python train.py --d_shared_expert=256 --num_key_value_heads=1 --norm_eps=1e-05 --learning_rate=0.00238
Below are experts of layer 2 (counted from 0) of a mixture-of-experts language model. Rows are named router (the router's row for the expert), gate (a neuron's input weights, with its number), up (a neuron's input weights, with its number) and show model dimensions 0-255. Each number is 128 + 32 x the weight over its row's rms, rounded and kept within 0 to 255. Numbers have three digits each.
Before each expert's rows: a language model's description of what the expert responds to. This comes from a sample of Wikipedia text that the model never trained on.

# expert 7
It responds to: Main verbs such as is, was, are, can, may right after a sentence subject, plus dashes opening See also list items.
router:169084129110134168145155180167154181089166129110098129143128177112161120135102146110073100153126155134134151122129197143098134119089141144112142106060110099124137176148120203160139176077108117077096119126168130112122147113097138121191171116133126133146083109137122096123139088101166199162137082098117146113148103115165113101198125116080124093135080113129152129098163178119101164129075102074164121137159093157167075166091087156122121073142049086195130122137123120108139158196157151182091104137142103162127119148030158073114164111173158155120111156139108119168137156094184153131168127130128152099155128133155081137117178123064072199118138157087116088082152071130151142136132125168124146162101118158086076167144116132083062152124198085109076109161096111118076121170099102
gate0:184181120139114153154142158103106192134127183176108101153182161077203143093065093134146087128113117132130133075113215128110150093158090182134170102136127083099128158125104151123144163085105146089108091139140160158140104159182121123116123166154154065150046144131130098148117109092153141160090107062113119143105129113121082110154117135108157173122216075114128153118102181123145076101074159104121166094100146112145143134130141123096085165120119091150147128088138152179105132162135122135170053146131117111143167129155153077131110111163177152144093115162143087166152144064144205074184117183102130158146142132113069143098110146150102179108139146045162143117152076138137071145162163122107165119087094154128078178144110100119042137177157132101119122123095158139175111142080131
up0:131104172084116154117128131120148093089096180149178106166090144100198140133151143134148083134146172171119151136105132185134113053092141164091120227161153172129174147106185136134139129158132147118103157170128175174080131115069143109125105127114094110109107098081196126105080133099147171116190195113129110071146113128129140154136148108138072139199077142145160143143083120095093154132079111119172139171134110116167118097114157101092152111099131181091120109111131134197104170101122089088103121117095120117071065079118099114104198114101125083155184116133143137222104141109193086148151136100175165139129169145137153171067073128144107174105116094105102166080152072116109108154117154132092122112048126134102116100123124137090126142066082123114090142124101076133131133136104072
gate1:074098194137119169086145097155184197147120177182092137077122113105142199171088096157108101093090108052169117088089121095155132119138120130102155094194119085095159121121115121129158157133152102134121129092157127063116148166135207106112113146111131114180131100112154096064124132133071096207097114158093114124104094112131168092099094064128088137132158120132144136120154157133105128089135156110147114121099109130137080153113107138161053115114111118134155151077165169191161178140134098078129132155137109099107118139145151088160120116153132136080175154131175100100121132118155220098155156153135096133143119133104141190168116159116044112141172141064124138129128133172114170127157112104112197187147132158099135138070122184116085122079124081119117096086044095110104095152073164
up1:120102165084107086165127149140170086146157088167117096174127096120132099064123149128059127124142157145156170152171141099173140119108144124147091096119106198079080144154103127132090151154128130104105134144130115168178116117110114165080190153060110124162062094128109140067118066109165096145114175055112103183153154165119147116149221113148097129040159077141099130123109131097171175119123135168148143111123183159165163128187156090197115135129160109123098132087166101101071088144124135170135159135121055138081072125121112145079161226102117140100078176115101178191113110163061112129082058109143113106125145100173121122160126127129115130167108080119126156139158162107152119137115166134125144140083091127141108088104121116134137144177123119109147168087148155076153150164116113
gate2:084187123136084164149128155154139116146190110161092083168090139105121127113099118182116109153104101173136178117065136151070159095107088108084126109106123081041110099210102085125194152121118123137122095116141057137122174203144114135153112129090148106114083103102147114161112133118116157186063108141113133088131130074150125184132099100072128134122132157118154191135108138114118133062105160156166128133083146182152083140145149163111133173114133122138161185075103099146145133117153158127131079176101163094160139167155195115111147155124162085117110094089139075129082095106137181120171186161146154174110169123143104132119153177112130135073083127089144062124142135147105104155163117107124156164104075146103142170133134149162117188120193108091139150075063144132165039146094129
up2:114155093134112166100136159161113126026128150135152099088144059143110116174152127139157168169168114099117100121121117117104114151145111189152105178104111152114131107130139110104098130131100106095131154142066113179136088047105175108110062116134153145086152120090179142136172125167125130086112142151147067144110126154150107130104165136138184116120122171135104166171116085096167111191124092154134092095113177112103177128107110158100075142095148072122132117177124091111094087080101182117165074129120149112143131117133146150117113174126124144140154130068152173141105138099132097165177155067100179070115144099150106188152117160130165159149143164151177094124074119116195152125096053107150154121095137092112169184181112186103158151127130114125127133184159128247092165123218118
gate3:105143159122101102173176139157167132122104149126118099149140172103162162126107147108150105183081140177131140103099143178137119131122063147168160111147179132084146121219063128124177158145102116054120096158137129147080174168147088144155152131127146105133086155086126155140111142123122105166089170150102107176127095095126079109089077135086117187160154033109169165110155158140073137128121149141114131107047183159158115158124141147094170126126137097114162169105158104112155049166154138173110073119088157099098071140146151167153121101148178159080144098132115083090155139152141188114169135116138137111062107161097125124155138147118118056109159138077124128164114072167068080172169123127143213114127097228124117147097128117121086117123105113120087112116083140131119114120083081
up3:123137166142099137106117111045135109084113141089136133157156132128142141138122149103155117139092090174077099114076121053175169125070100125175154098108121149112110095066064103106121190171135136101119102146143081129090155159168135104174133129116137151189154168143085195153144111157087139091170139083102082149142126137142120083111098113155162118101117130125170143171130112068095115138106150144140134155155137145170178160166119147052178097055106138148136131154158127120155111129171131160089148086114161159194116141182099113117164127131168076056163131073169116129129119146129206193168152120129141084072085152090124078109115101118124078082208188123115087142087100129096084126095136136140171131123071189162066112112087179156086105102115104124116176100110124168124155080109132

# expert 21
It responds to: Word-initial stems of common nouns and verbs after the, a or his, such as inn-ocent, car-ing, inter-ests, government, film, law.
router:192144139106123162122203162153154113150154134120101113150145105098172120131101100128083089142145185150168144082090181145125120150132112119076131073145134124101135166213126144083192142079103130085130132088175164131107159151119156074181148126142146100159117127151161141123071112072161148153115100112126127155135077121171083061131066101104138167115115078140150145080092150111109090081078114084160121163128109086167149183131128128105113101117125170189095142078154118181127160185162204111074100162122153114094108122126175097127185133175116177137121153145120131127129109103108146141158088133177169123160124119076075117135133160093113172105174138066111135070152058118152175098141148168104152181118093111071090167106135150146100198167166101055111086155100113145114096152087129
gate0:165159121185046196148179158141160156169119155126095155117108111136128144131098091160094039101114056133143101123190156152167199137126148167105092158143167136155142178143167114176122135099105129136124143127094113118084149113126174167166170108160140126088120126125144088104129147101125145140136118130127111136096059167113120161147087103118129068129130080168099140131115179080094165125176134149132129123072118171116127113108148116134105135158174102127094095165128147214155159126129114059137173116164102119170111061137131075139171118095107146076151112098162155123118125143107118142161097185123110097131144165152056156100105126033092178166124208082147028125129122206159145081115102104127152097161114149130096137149106153096143101147081108167099153164142089104057144139162126
up0:140107159156133186151152148101135126109147114128116151103072081087097147150121137127074080093178097146175059158171155176166109142132113157095110099076185104120130120116142144139095121118118054126121140112145151118154167135117145117174079133139149147181144087140082126123087095143179168105159094089129149165106098147132044157176092075072067097118126087123126191118140154126080144135175160217090105124121178113099093106171139101144169138158136116115159099143152098131125160163130149090109136153174099103144106135164100139125118092119120108113122125155135176164113152148081191152178057146187184125175118135150091112091124097094090157125133132052184095131103153180096082104112093087152141145140091152078130147034098141150109119124121053105164116195115085149152121083155182
gate1:104106137074169081112089114137091081140090178116149078099108119127135065113089085154119053118152040147168121130058120182162115135096152173151121147143120165124112170124090142096160173148139165121120068078133137121075146097132156144148152112132177067168133105152138116152153154115153139145160114122119130128073130206149142090117101136113104149122085084073138140111151107156083089130137140145149073155136113125199117050113108160125145061185119171137137150097133082140102087158122091159111070140092106096117108143134116080127092159144107133114169104102126144177150150108148105198109127105160138096036155215159155067114107131122130118071128125096100137128093192157123157111181194141151181158097127124135119091131125129163135089180129090154133105161158183139175157139112051
up1:119163069081137129111174124168095121075122190126188105141102138162146071124091086179163069180156104174153118087088138122101094141080121132138138123129138114170182145097086160111119107197110161183096175076150149107130121154151184090141133059059170172106153102164180057090104173115086130139165200129132085110107157106131080120137135060103108124112062124145179156149104145119085146110159140161143078121096095124167099132133118126112082110118103130146102118146179106112121167128099148149094091142045113122133126119132143090115151137092164095116193168136116127164168168140133114116119142130130131140147151127125091091074145147130111100164155071127075142154117149233172096114123184096128091150170128128136099143102196122137156123145091138215150147179117107149162150131105079
gate2:134121171117118203150075159145132106160152189165166139094115145108122124125129120161098113099112104059084163125106120110173121120158110131092169052136102083141192116179078131100146159131171100166143162103202119174142113140106107076162147133122078188144111172100142102166187091095071142114142136119095103149152081173160065168156177109121103127123108085178074134077136172096115126080161119145136117130126122127131181124124139050136174110104090113125172146089119143010162103073158136133139160131187115106100174107189105119154074200093180149157132075121111187133129135165123139151105145117137115082167104153123159139105117146104130183106124132119145136128085178170123177162165129140153142168116051177137124126129166140115122080110138130138138088064140130125084146159158155
up2:163179123114133138135139125142137155175175120119127120052105084136161095128130130142157102147191145175155140124072116154102089155191188171137114061151130109183127146088166148169182109113097146106108133109148128150154093168118145085127154144090165100143107123098151138140149108123130084108166128132168087115110082162062086110142103143137183119111075092135054162027150148127088124181115074122157137160120167163113129119152142102105162191164136090105145128184122150122126121206115108125130118112085126164141152162113128114189159130129134121174122128103177077142136161107075129093095086098106102074092172129107111022087131147127141171135143111169163094152075103110060082115146105181115156096147117091106070100183127153131143168089125151140125212096169112132056135151126093
gate3:109106150152113120123121082107142147153099155132129156151140116144059140166144166136117100174093148117145083094153132119137138146158174088090146144144125131086175150154101160094122172082152127205130142146117116145063120107122085126139119135154119140118129128140125147149113121105141174135053186079157204182111163120059110119075126144112083131133134151154144140095158085185135126123188136105079111124149103120132116133156136140129074125120119164177158072027146150157148115200117121147147085114097207125103086122163147099119127121139109118082126170135134126134141135168131149131103147144217143063093094177090125112118063113152112109111103151092195056189066115148076169100171083094128105090061084162134069185195128108119127104186120092087163142114081145156112127079170155
up3:166124110101101097100104128156112135092152133096106153102104155130088130114174175079157100101153101118116082159093125125112103136140134114176202188088136076135142118135160197107147121091103190146177116200183086190104114163160116140116133095097112084113086085142134133112090162146167123139104086126144142054157173145160123168108111116086114128213140123121094170145143080102146125147082112202173102143134131096084075046089132116068115107137158090166124144177147130104087152077103148176144156167128109148120158158133134158114137223119138134160162139091146121147139151113110093172140090135081153099141126090173126086143139169077170114083149164124116091142178152111148192178100119156164125108133188106090112115054102158091133150106165160149119120091199102086071161135146099

# expert 8
It responds to: Sentence-ending periods, single capital letters opening a paragraph or heading, and initials or abbreviations such as U.S., D, M, L.
router:173129148092124156122199143148179165069167157118117091110143190063139141133082129164061112147138136137161156082128182147087162110088106196094117072103115062125149148150143163175151166097099118096086119127123125110118098122126114158182118116119069139159130103127140082131092131095097188133150050101107140154117119094113131102176116106095114120125130096097156116081188160089157119112080158137140144114093135127171056125103125151084131109145081083207108158081091167159150140121170186173122112155142138137101137176122157062103146087155123139108113135214095133192155105060161147156150137170129155109121129129092096164155128170139137140074119123087139090155160090114117147110151178177098169111126102159088065144137098127117088185140167087124083154117080134090163089193099150
gate0:188096176121188139092133096125125195138091162107121099207045110111130097124117138152139132098150114176176205093081165101129142123124154155117140080123145102112072129188067078081078164070146107157122127094116146117124153118162177109111120158170078120162136126093090120121078102110090088120147162132099117128128164103136137156157077106107176166110138110138114166114115134077141101111177120065168108121087096105160145125111158160078138125122145060147134124079162132076213071164133201094135116140137138123093176151128130060144184146178135137112076131190128117149154161174109152155138139119087136117145144169110120114077107094101084174204135112142175162104086096095062115116073179139157090099122141131171093157122128095113131113149192109110112100149108097123123088169132130
up0:076078101141130122167151184130116111065120088153096098092168121130090161151129102072092119155080174146125129130137087155122124141133116101108137125099137134162157155075157178170157055170132162098165113163168132150132149150090069115122115133138162128151124118182142155180144172139136157140163051115151152096155084122134105130099156116104112143136112154116103103144157171134122130108123105177093110108228137104115099137115060145139119180144139157110116162187088135151043168046103100164151152164119099129143060077134108209140166062114120183131170114063101064114111126121145163124166098178183109143097116084087177157186142145148096097102121160131093058111135105154182115166175087162124174153106143163104169068094141135119105101147141162123166146167116158117126133081145107
gate1:156136104139153162099145116160133134106215161110169131127097108074125164167100091080077171108131111157157160112139109135119143103144112110186153127152134087107180126099143134054094141105119072154138165124205141182076098120193153108132143143072128111123140116110136196114101066154134142134059144107108091130129166086127109105108177164114153134144167126174145124105197117136057111149091139178078118137059157140118093100121108045146173118123135130128161089151158162103113060167143161097164147222060186101154134165080132162167118120145117141156110119163106102114108130147158150129195058083174197133142150174161121128095139156085109150125116126148130101059130131126099124093130117144128197113119094124034108184120144099099118107127121112149159143140119116119078124133085141
up1:143126189108131112137136130123150115149128092131162132142107133088153151099155128201124148149097132114137138100162137124071087075138059128149103057137153178083144111172127183129106127142146194145131069139107141164183146066106110162181159131089079124128120153116092210131179123127066107164147123186147142112090124149125148102097123095149146093075170102113157102120140143105131175135124062115156134122154130116103114154091130133160179103140113117079208133045069081108164032112160157152126114110171109223107142162098148118091127134144064141132064115165147142163153182125091170118133080114118164089125123156120163110131121098148101137181133119087101154182161135139098083132144090057109128183124167155172144169096100143162117079141120084111103142091129137164171120061099158
gate2:124099125115134145061078121181199166161145106104126125096147193160186148128062128143124114147131178131081160150141139083139164140048122095109122121102136129067144114148070118090161168095155202129131084110158099124117071121094145133102097139147139125191106051125099116135073129132147093182145085204148153136189089207168146148161125094058135137153155143081149143115096168160118124153097119065168096137095188105131104089134142167117141168115137131133145157162097110156124178193157091144167108119126118132060180093063142122126147100121152120107118173115111135148173163122094154129169119119179133121086164138086102102126132175123131211100128064105116120125143094181110097115082085089194152143101158189121134123146160145116108170080162111103096127115109106083116147138105146
up2:189110202121147130154167126172106149140101089115112116131106072060099123124175112091137145126093105134111099113101181128195125128156086100120118167176120142128171100133109124128118100126120111135073159114111146128100156166150194089142192114090112110128166171174128131104130116111131183118071136123144128083120087182115106120109129156149155194154059093170157150110095169118121116119135105091170106163129028116171125153175157166135112084144154115114107124162168136120139083157140211113141078230110131118136131136136149126191100110166133109145083058198156135124107113141129129119132121120119178171185079170159108125088145096081118127099144100072149134173169137103173137107144099181101134146107198096059119117100109087144104152145138069113183101156152051114152094098139082
gate3:140121183180101093127141135196107138133144125109107189133179214110111075133123100157121121104197149138205116163147178151124154091085126168150098151127150059099156125156124169141126115077073135148118146164146130092107144123124103147168109136122179129125106093111089170192132151147096164123099089115100125176095129096093133123083124128102119091104155182110111130159142112151131106153084160191111173081117145182149061082101191088097160130140089022134146084119148129161163161186113071126133068156139156178162126121126113060102101125147159101096063141126187134154172133070152114145109178174140133157098142161127152156148145156106147156174129120124123083112150131121152093167133082161071092110129123122098120194130132145106138167135164059091146152103095070093145136119128194
up3:157093097082162154130132119037122155079184104187123059150063082143172215138130175103104114176143134157093158105083082066140100156195130116113096147077139135141105128103122100136155173166152149124096083110079110132089093111159185151112168159132116158085153172137136129116116100109196107137144174177161119053168122130170091139161160162143161146144095098136177135123155144109127134086179107082158119149084139096127150152148124162142101133125208218119139170116103141150095137112155177104156145117085172117128120141152130161098135194124108189150187128111117091078055138156077145143116107076158136126121162096122110136145094083138114113095136150137111133121123118135108120058125193086151147117112135104148130096114126133185154107115127178146114095181126147140109110154108032

# expert 11
It responds to: Name words for schools, colleges and places, such as College, University, School, York, and endings like -ton, -ford, -ville.
router:185112109114065118156148154121135178130150111176070057133170155063152124086092110142117083183124172161133144079108222154122167099125187182106106093142111108122092141141168179115184140122067133104066176132122144131098116122105106089194206116129113098138035140190131102104102118092156155149140138158081129162111117082150134114135144096123151147169115068091124147115152170107158137105109100117161121133136101122130166098125153098091125107147100117183119144088117115168132114165150147117122097167083183107113152139114158086100198079216125122141082136107133097127116144081138179072142131126160125153107148101129075109119107206127086162146102119080135088131166104172116121140113141196068177132087157158087097136155138124098064171145165145090110117136119156137146096184113128
gate0:205178169165158108111164109114138154138096141169061080135114120155109101201119135181096078106157180124131068079102139117085104080124136111133173111064135131145140139162175158135136112094096084180146087117153113140166160146091152155114161163117151108148151102069168132098044150087167120094144104104046114174100074151111106101164169133106102179128133108129111164084132133087105087110105154166135158092100112149149148106147132104129135095116138136160086124137138154139159158135147193153089083125160140123081102184137168086099114132166085165150122155134089119133120119095224151103146092114111169183176097138172126210052163146084105168122110132138136089140128103134140110090131104177157095138135128110078091120132179142136078179117124081082130180137159133203092090115136163
up0:089136102143115116139146135073102099179120182140175112138136071146110152083169151125124108160127094128133157148137104142130142065155114074115171163115122131145112128153084110078169155114163107124116041150147146159128154160055145155100161211126167096084191123137109158061113098118168123062182125167091043141171112138146148087095164132157136172129112076120101131123114078148083046127120118098134149172124189103076133169047151105164156100135201185192142082103100156135110139098164119135144122105166152112107076124156120109120138131112087097067147128091128114084111124131119115082092085045166146135161121137096124149138113084132162180141153094163159164137121109186151082128074098104117052138163110139116151104134159083128104157127107109146157143159184143139164096122118097
gate1:148127130163050092137147098116127096079150113141119133124139112129131157153150080100084145129102135156112133111148113082134203125108171122094172111103131173166070127165136135151171130120151219170092181108122130100169154161142166060224103115140140113161126144159077134129128121143169120152198093088097091106159098089152144118089179139165168088146138071214123148028184131113105105057170167123135095115177124128141166109148114144102145144081111149147191123119122097148197099151151124085115139163138113098131108152122110114121176066133137091111086111110136134134168084105082141126099209149146133176181102161096092087068119191099073127155095163122077146096111073178074111153162146133154079096100146162102131159134136127136124149138143138141141125164131154082146100132145106
up1:082142164182152213184123160074144164180096152132149113163128155051135108112135114089076149113142100092179149102130158213163117122167120135111122143109118103152177086118141126114125145143159052124099180161172146161149117108113079123142092135163055137138100103126153129159130151113074116011108136070086103141166125163139106083134090143077108165174161077138141126165171138148097136128063158136136118101064146106127118184152121153106137114154117115147096125051119164120121074069086125135164161112162075095147166161193186140198137191123144111086172088130155122108103159137158154087138163109185157112101081097107138150119102121135202144101114149112180118119091098122115098120085130123125150107119117111157148125097103123119111120102141071094098119155112126168074164138132170
gate2:127125156123147139153179162142131217171060061137140140173095118110107084101087123160099110165093192162168138189102174141110141101153105158191205148147078102116129100102104172148115151073114060075120110146162109126144164136173113093200149147147098101115128103142115148199113142097124112132161140086123119078105075148033086109141168094118170196107171114123090123066132118137133187148130111123160120137069179152164125136079115147195098117145112138069081129157062131111157097113140118141128130115164137139106110164107129109120090102150192175126145170171157147139119119149121139145159047189098151140118114096083119102085118117127091120143144136139130160086164086117126131051134184139117105161119152125084118163092127062160121158134191091109096143151106145164140149138122116
up2:165111148121160120133079102148137122096170146055149093064138148094182130136126132156129182118132095107081109084135132170122088139142116153083095107093160128103154155184128131142138118157121143115120092126122111121098150134138122145100091168090140189202052128073125161063139094160121145170063084164125187148157150130204121127133110137121129090145063135123151138148142191079134096114140155133131112092191118094138162116132138161057153118087133086167187121126162065128066188138158155131118131126091057133120164163077171102069115143148126150148100083093109153153178172070176140134147163070101117155157132152149110165103195116119159127092125087076176112133107116151151154156083108122152153140100172154144133140210096170106080099094150112121133058149112105083088125095093084
gate3:176081131089086078145134067130152131147139127155102107140116123122112078178117112213072110133115124130107158118168111146112073169109111117165125058150168135154121167144124073124124183145113126202198133156112069090189085148078142186099208136090074077126141121160169107181113207120176170155116122171095091200154102134073121210130148150118071162125106099107124132145149139110053133119120056164123106163158081100139123136095130066131201093088137168164114083134196127166130158198151113113160130142142084121071099095113106106126130132148095103154097171115085157126137154101167094129128119107141102076147132108141097154132174110103098132122140174106129122091149147160143145081133111115144166122128140123100117125201128127123113135105117145088092126133148075100130076155126133
up3:162090184142108196173165167155157129173201149139146140118073156117152148153144090183165128124170087112142080093113080132138162225158106169155102138158100131139169164108068171140163151133119155121119124135101100130137163208138137136114116134106124173122171156141134142125139119068193136095150153097159126101137111090164151093118072123165132109146112120194098107133155175142210131113079117101120143139120118097117044129065096097094101133156119096153155144096154099155084170113096076180141133101122134150087134173136142030143147153145130118104170164119141095090185173072148083123130167089099086128194097144097059159128101092089166138146095112115132108025111136147088173119119123140130111099086152134143146130159121119089119059113145079086134135149135104156136117143113095

# expert 26
It responds to: Word pieces after a lowercase onset, such as mut- in mutation, usc in manuscript, int-, plus % signs, in science and genetics text.
router:206073157122127139122178156133133131103118107150111115117121158144152124141103134136138066163126162151152147117071153150087135125088156124128136090113095078064140124148082179104123136117101152141127167168163141059073125109154094097163156114104189119195095113137177126105077097096116178139136106144096117113146081062207132111169124101113151146179148141166153158103135141087124129083145082128152105154152136170167119138129042169115097138145094084136131135101133059124088165143149079136133145144124129152108119107082130113109096137170154097155104099160116116184145099123118186108189109191079159152134157152065129157139157175142096151070123136069170074131159084120161139159137139192092195112133128169082088214114174116053091136093142109080088175143105107082160150129082116
gate0:192186107121103117157098126174137117187125148166106125134152145127156118077098106159135145094160139145119134104094079117102152088148123162066093134141149122059214070129210107180146131106077121054166161121160152144170156133109064104085186136064117152116148142148115119124087096141155100120137110116095143120155092116097102095106140112164088166152054134119137124113085094103178129149087112128178100049093126110143135057119202143094142115091138075039101126130058117124142117157144194092124128159139188179104106111190110151124134196113117165186132086111167120159134159113169129102106136123118150128117168150131149073129128125161166153133096185151159105105133123094104175104109126090086168129089146099171131123168115102133134149150120137091183101155152086111152122140135050
up0:201198117152108144153134150154099164093102049144115134150146167124123181131124112120101143099145175128106131160105101084092163113095117140140072141135150121108121112108130114165181128132147131122167165172146178117169151108091029132103137131092137123143144157107163158112135104086130115135153144139159106092143147195125113160130101105165073110130099123137094136135103142114193135178129121185210094057132123143149142091108145164134130145141087124095094117129087099117145154092116177133113165160174180129105078132171113112153111105096158174168136027152154066131171220122070152122104154135065148159134152112097162095196156143171097145160141159104090058143149141145139134120148081067069120155117181093102129133056132132124138142129115109028161064128153127082123153141138099
gate1:048110134070157140181093137108127130169171157132075141139140130119155140136109128122110120126158062160126134114117177104095104113103089125131119091125177081145120102214064205092132135097038082110106086106146111081094126106143145111139149215156136151174176112161196091143119143139095110150067110076184071166122064162111150092139143206102115134131230130107166150167121115134091147086106143108154144146118145155172126147172159134097093177194155091097109153058167169123203129131106156055173104143148074126092118096124117158140112124117141102106108109144109123125128074146148169143166117105098117092131131135104169178110152090137169134108169126148090124131161112098136128143144132113203162134149090114092083126133104104170148140149141154109152161122091100161122092091161124
up1:205164099185093153080137183100126149043121093099135153132164153162120118159078105144119143113129190122123141115122126114146091137067109120068095099130074175116146130122194107182118162111107137121082143069098087156135124172142100118100142048104045139081098158088086145100109075136155133146135182174082173131173167136118123184173099080140128124138076084109079102120116136148144121169143115111130163129169148094101110066138113134105180146141125143128155072149069114154071154142127098195093137141089130145176128193131169104088134094148096117120105132145140128120144157112122086076107115169145137179065122121170100136156097195119106112169158131117144142138138118158126173125124104102073139106104174134135168137137145177119091127114106061161066089119100191141181122190175140
gate2:218096106091143173107214113070128149153142082176136108132139170123197070084090131125155092166134175182151114118129119166074135089169128113110154148165152131093107119145148127145118111045149141159125198106105116106120094130094108140122187120069117118155070123162212112174100175100173088108145150087042106138086119137145140140157123086139104149092049123084098094120104153109143135146161068097147172139145117141127133131138169140116147113096119151090125112192156130114138118152145174116096138160069155151154158119135119156113146117133176108129130078115160091163125133164086113089101090175089170097169170092128105087076174106133166186115136106121133077166136111129189153112158104204125131165122151142122087174135114120120126155137121150054199126115164141102177160150090120
up2:092111169135121131118085123147184092094113145125147108124203116107097176096132160133138154095151137212181133119121177140204093097180154169133130109131121123103098087107090091132087134118098151108101142060154061118082180106165135106117006122213177121140107104101110099199124174175154140109168099105180118140121051174124190124146076145162086124137147120120080065077139069142097108144076153113120088105096104130143112127086138111125121155155148126096070081078103119120169149137091067094107170174103111145123083126156144159112100111128150150183150128156102154111146139154124130068171145158100129156110116137122148130154145096094156131131182164127152114125186076148111110142090123146182107150142114100099081135185139119132160102107126164108086091104086142115080108183142135
gate3:162094139087068178097153148137143104166142153105142114229101164070133139139075113110151121125164108099109135164152154121106162102103129106111177168123153123076132181131143148148165137079152118156177173142158190121078139103122117155159109147083158081094103075118144130170078063160154093154137095145161099137100077144127134139119094155115152114138158143133114134106104178124156115156104112106099170154121133101158096175160145174142156105093108119185212129086146112196100101179135123155156156138144132097129097118161115144089117104101142149136068145080136047079086187108142193080078087147162138131135134136094133127163170079094103167093111155135175074091120121140181077112199121110163166132107185122113134120098127139141100091205164106129144111181077116098153112051072119
up3:133095139088072160097168100122104130148181058120131114191098207115122083116101206128162103122160117106156122127156144110133091106091100149083169129087127125122092170094187114117144090084177109141142156156139187127088114140095077164113166112111170144100109108075177136112116127133125112165161121185110142089125093143135148151152151101078140119127129158133150124079072183096177128194117156133143174126149149146128107134152099110113083135055147128151184118114127158170079081114171073094125146098103196070123103129133093160102099161131138151154126187058135111112083193153107110125088104113130171089172132145113112105153142121155096149170085161139156088056129163139161087122155139099142230114131147188129140085082132140097084117163156135179126090128113075096112126095062171

# expert 25
It responds to: Nouns in sports and career text such as records, debut, appearance, Championship, football, Stadium, and occupation words like Actor, writer.
router:139117109102113174145124112133154156106154119156108103089130162092195120132058106143096110150115122110122150114160126119149162094131135190131140117152178078102139154148108185172187151124067156123077087074185045113075138172099172142147150177104102151159097059156130117111175105106114150220100109095134236139111096136139152095172143159119174109133139077093143182117132161136108151124077170134199147123081127103149090133112134152117108128192140098159140111103136132159174170190157107151147086118151114161129078120081171080045121120129175164135093164160075143133072116134153164131184112148172153110116172132108067111121148106111088174121136096099125101098114114187092148112144135101110155090117122148119124165110141143083096128113141089101062150143088129085135065138093098
gate0:117036144085116099135083099124112113143104088111123127139099120167153144108080152127154094174092097109126103161119107088087084143098060182137141071140182192154078051161112136200103116113112134174134103126079122091152170129127141147105158109124165129145087140121155132096127100137169161196137160137167112079087169115062148100135089149105144105158150121107158128148089122132060086107164158127174115167182118145212171125146058132143103087145070120131187106137068126097200147106142147135143148180112046141143095133124111132072145155153157161115155156088103105133106140159137120121085105142126175140146142157131106148110136127162158160173089207147179131215155133118120111179127176131111194177119134186101077112138130105131126153163164126126102131151123119087147148076119088
up0:124074180131102095145095065159093101156124132144087123127144114143101160072090090170131132175109074120159136117141117060133123129141094137059118141105141123097114112109062078161085103140201170189082085131098068139173069130122097129095115158157149127127104124129156113118189140125181111213141110085127170105109124116128150136138132129110108133138114082088179125155109119124117133112141139117154136154153135166204112146187143147141124110102091112130199176142082139082175182105103107112141126126169135113146087142122091079152107086099128164111077140071108154130071142194171131135079091097130113136153149169165130140142114130175112124165081144131098197169115137110077115110131164101065153149093173229126058099185125145161148116199183150161126185150091160109121135109157122
gate1:134075108087137128110168175135229147126133115106068094125181154097183068145106140095136135143129140143187135134140111059158168041138131110151126099145099135090143115116159143168097175100160100169119146127124114147054185097129161138136135197144157149176132065114103131036134170097140068148118207169138094079078126154110089133159125073089089143069066090088131159109145155153175105163189130119159079148124157183138150143139095102157088094119159096168136124116152136123135114063143080156139147127140091103143082104132120143099125131127165098153088145134107149081163145139118115136202114153099101172103152137111111219119120146111130147118150167131134196140183123138148125153064123142139068159143123149089180109149104128134122137068135103115101135133162133107182124147091160
up1:128130167103091103114114153119161156093106103113111111146093126134159111117094113105102148098151161142145107172136121137144145102112124103104147124121114157085179165135160135084167149073123093154177151079140145077136144131183156123130130146143176150111137069058063114111106168140097094119169137142116144165155087132177067159067162156072108095139160112169131195176132163200075116122087159168123123105092137149128088127091091106140133088095150074149141100093174130100101094125114136107103093139096079130116082158160157140179110198140119089128120146210204116135110130143149209163131054145148106110121143149144153133071149128133127115162143108073140162119113174151084141115076166142148126129104063085117114150142165113182117118072111095142089149195055121100107070189036081
gate2:126110109130040131111145091093113139118186102128108076151097154094121088095129183134086179126056173135122137119172156092099103134135144129143154126132120133060135106117139155052136133148161164168157135091160092138157101099128098071124166102079111111139081085095082158119128178080166154121181164102116123184128186102148121156137165169162113110179121113139166168131079128129147117182121104133123106132139087111100069145210139134104150101144185109157171077107097153081147114142117154120128133155182134113060082121091128135095168152148114138117101133181084147147166116178071195125102108158155137106140129061058118126152118151136235091149181138082121106168145136120089117091146158089155152058159141154134179137116145188131130085084129146111178104135167148109075115153085126
up2:125132135135142184142123087120173144087122108105135174142118179114149149204099166192117176113150096164126092152091116111223143106154141134134066105172131122095124080116109131199171093115129163138111110091171156189111088185185065139156052177153154157135156130173090087160140125140173107091184092117091125154094122135103148172084133137102107130159172153107116170146094125178134135207090116132074062129128145200120112121165103125123094160130114106192108126149097109135170157186155140116100169090131114128133095131130138137128086047104122082092089117098091079115155114122113108078070206075175091134136129113129131041132152088129144150156151123097127114110161098092134181144114077115122174146126111138118091131138148078096154146126192111103135125151092107078109107128117155
gate3:151157065124170191099202141132102130115112131057135146151104156102109109126139131115112108123125171119177169115135128094101123138050109151104170107110121088128112123161144130100129156121161092113212123087185087165095123168135131145090103160075094110096141157119102103122156141108126194145078151081128090133153115067158126107136123122148053154160117148132122105119070106104120118147126154133156087079151142115191132123097135135231150134096134118166108105090131170125136150130214124142169118170114125151076143171114178106105151029133083057155154119131162124110188066143132141076141114139084181149184191090111155147138081095169146072104175142105136146113174131101135197111084045141121136133138118170120125101099149128144104115119114138136169102092054152176105101132147144
up3:073137172051108086082131086124185124103125136193127143111077124090183169100093091136148099107135138078127095103086104118103199105138095125173128063119147153130139127117144126137153110109126167171107153140113142094142128069151124158116141135093123154173096121143050094076092060163139166200143095099124167106121143170109181147101149131117116118130103144132171172118136130174157156142142142104129161097175146152135154175118084178156192112132116089124219121119092175161141148109108089171093143123191082149148104075131089110126140186126149159110127139138121084079147165103121146143154127113146084152071084147199119072107123103103098105178098071143071144077091144172174105153097119071207111162131147165112157115131137082154116160113114109051147104115131138151161142067098134